Experts of a small language model: 332M tokens.
Below are experts of layer 3 (counted from 0) of a mixture-of-experts language model. Rows are named router (the router's row for the expert) and show model dimensions 0-95. Each number is 500 + 50 x the weight over its row's rms, rounded and kept within 0 to 999. Numbers have three digits each.
Before each expert's rows: a language model's description of what the expert responds to. This comes from a sample of Wikipedia text that the model never trained on.

# expert 63
It responds to: Latin-style endings like -um, -us, -ia in taxonomic lists (Phyl-um, Ap-us, pronot-um), zeros in numbers, and header words like Coordinates, life.
router:534489480528611508420474437485474478506488526624344444525484526438461531547502467444556418576574522469534477576466523459513552548437546457453511460506496507481511481459543572532479528557508579475456543579503501489497529435442565563646578448484446495504569426505470555528469497454546519464

# expert 44
It responds to: Word-opening stems of common Latinate words after articles, such as ex, comp, cont, newsp, maint, prov, recogn, vill.
router:602545428464581557461503451525518445521508534568513435551642542438463455535418469454463516586651489461457460565446469531483551501513457542478454492553539470474438526441464511493485527456493545549483486522549515448445492462467429588604467516400455538445559513461459542561463516447519499544

# expert 51
It responds to: Short name-starting or name-ending pieces, especially Romance words (San, De, La, Le, San Die-go), vowel endings like -io, -ia, and d-ose.
router:518508509459584595406461480503489479604443545568475386509558473460441479550498519533516507528558479382574461539439458512569497428452505520374511490497502541539536433481536478450408493582519501481432503536554502447550505486462529573509537502425494465550542469441432548424531448397495431523

# expert 41
It responds to: Space-preceded first pieces of words, mostly capital letters, such as Bal-rog, S-assari, L-anguage, and lowercase d-iameter, col-leagues.
router:483607483423496539431469477470458453549498570462441434522555487486441485518488472478482575525620586482545505544543503407507473470417447532398437545538464431527472517517472502491457602434497537562484499516561418442526545406477502527563573478452522456537545457421503566566497400421516479530

# expert 29
It responds to: Middle and ending pieces of Latinate words, such as exp-ans-ion, comp-lex, telev-ised, recess-ive, and prefixes like inter, trans, cons.
router:522544480509590558448549425530516475536396541607496427490559477408506472487477420426483528510603491434438423559524534530474510483501482511436498471534487485465452554504443542450521484497490484573458506469603454513530514360493510579580474570489401447523518583474423577516451523463536461530

# expert 26
It responds to: Final digits of years and numbers such as 2013, 2004, plus counting words first, three, five, and pronoun he in biographies.
router:578510469526542572474530467472483558510476591593469509501478540410462535476471434444526531545580440465546540590534526476538468535435492507418478449611571509475406512517470473419510488465538559540450442537581457448484493431433521561533542553462432462516507550404483572504537464435428441593

# expert 58
It responds to: The conjunction and, ampersands, hyphens, possessive s, and word-internal pieces such as el in lifelong or an in unanimously.
router:510612526465473624423444443530539557465517582533481463525456558516458495534493418478555545454539477536552491580478529435531479460477521442432444379500605470500528539438512567460471551518497507616480502522539561527569533381456508577526547527503435506468549436423472546523466540444497458526

# expert 38
It responds to: Capitalized words in titles, awards and names such as It, New, Best, First, War, United, plus mid-name pieces like f-ather.
router:545561430581508566369466438514480526598470485572546511508639532466447550529493481433479515538582563431516471507497549488517532486475510509408488435519535490544403503491527456487486535433521595558507604522548497470571529512455518588605556459519472494590553497422437547500493519456515493514

# expert 0
It responds to: Single capital-letter word starts opening proper nouns and titles, often after a parenthesis, dash or quote, such as S, M, K, J.
router:552590474464531558438473410495489481531456575488468450517535493490441410541468486502479487510614489478563455582558546483523563485476468542452418463502501470445484466413427526485423548516450551565478539555554511429514506427485442557587597492537454479529539501406497537598470488397398538528

# expert 49
It responds to: Common nouns like first, season, time, year, game, school, plus endings such as -ide or -ier after a first letter, as in aide, tier.
router:471563466536548618470497379450509490545444495672431416509516509418483540531508402527552511526547509435520471599500507476509496467416499446404498426432539538460461474476570482488479516491512530530488510474533459510507507479438462572542608446529483540563517425418530594468531513474491514475

# expert 27
It responds to: Final pieces completing nouns after a started stem (ro-ster, ro-of, fl-ood, renew-ed), and whole nouns such as film, album, team, family, man.
router:517525492512488549421455512451458466606501531564519375515604551427466570530495474463503443541562538415526509509509471406577494479517464530427469464468466460472446524545491440495499534537587554514458479492598473439555620457475495528515426546495487491590586488453481565493433432406534438502

# expert 50
It responds to: Middle pieces of words after an initial syllable, such as -uff in handcuffs, -urp in purposes, -ag in diagram, -ald.
router:537569505533550532436442473448534476532475497546505427512596487356378405553451432489488473491571546476539409559509409421429464561506548569476529426526501465488483510492501528439465570467520474526431458515523554532552511413476405531605497522478451557540494477433459546550528526466522485495

# expert 62
It responds to: Connectives and function words such as and, as, or, to, not, his, that after commas, plus adverb and adjective endings like -ive, -ually.
router:522521458493493609447416496478457461557477575652475467486551620409456525437481546457542506507563541409499512516479485501446485474541403516473437464536536491493478466462483579464453504546513455557495530431568475450530470394462556589519432465491490421455536464424442539495488486394525516488

# expert 4
It responds to: Capitalized name words and place-name endings such as New, United, March, County, -burg, -bury, often in lists and tables.
router:580538461496589533404472473445525487518523537547477454474628585498421541628479504474540503577644508463500500583529509459514542535480434519439488449510484543534526456533484551455432527500526571554414491536511496519514504482411496518547507554486429547569515487391546532465449468469412427482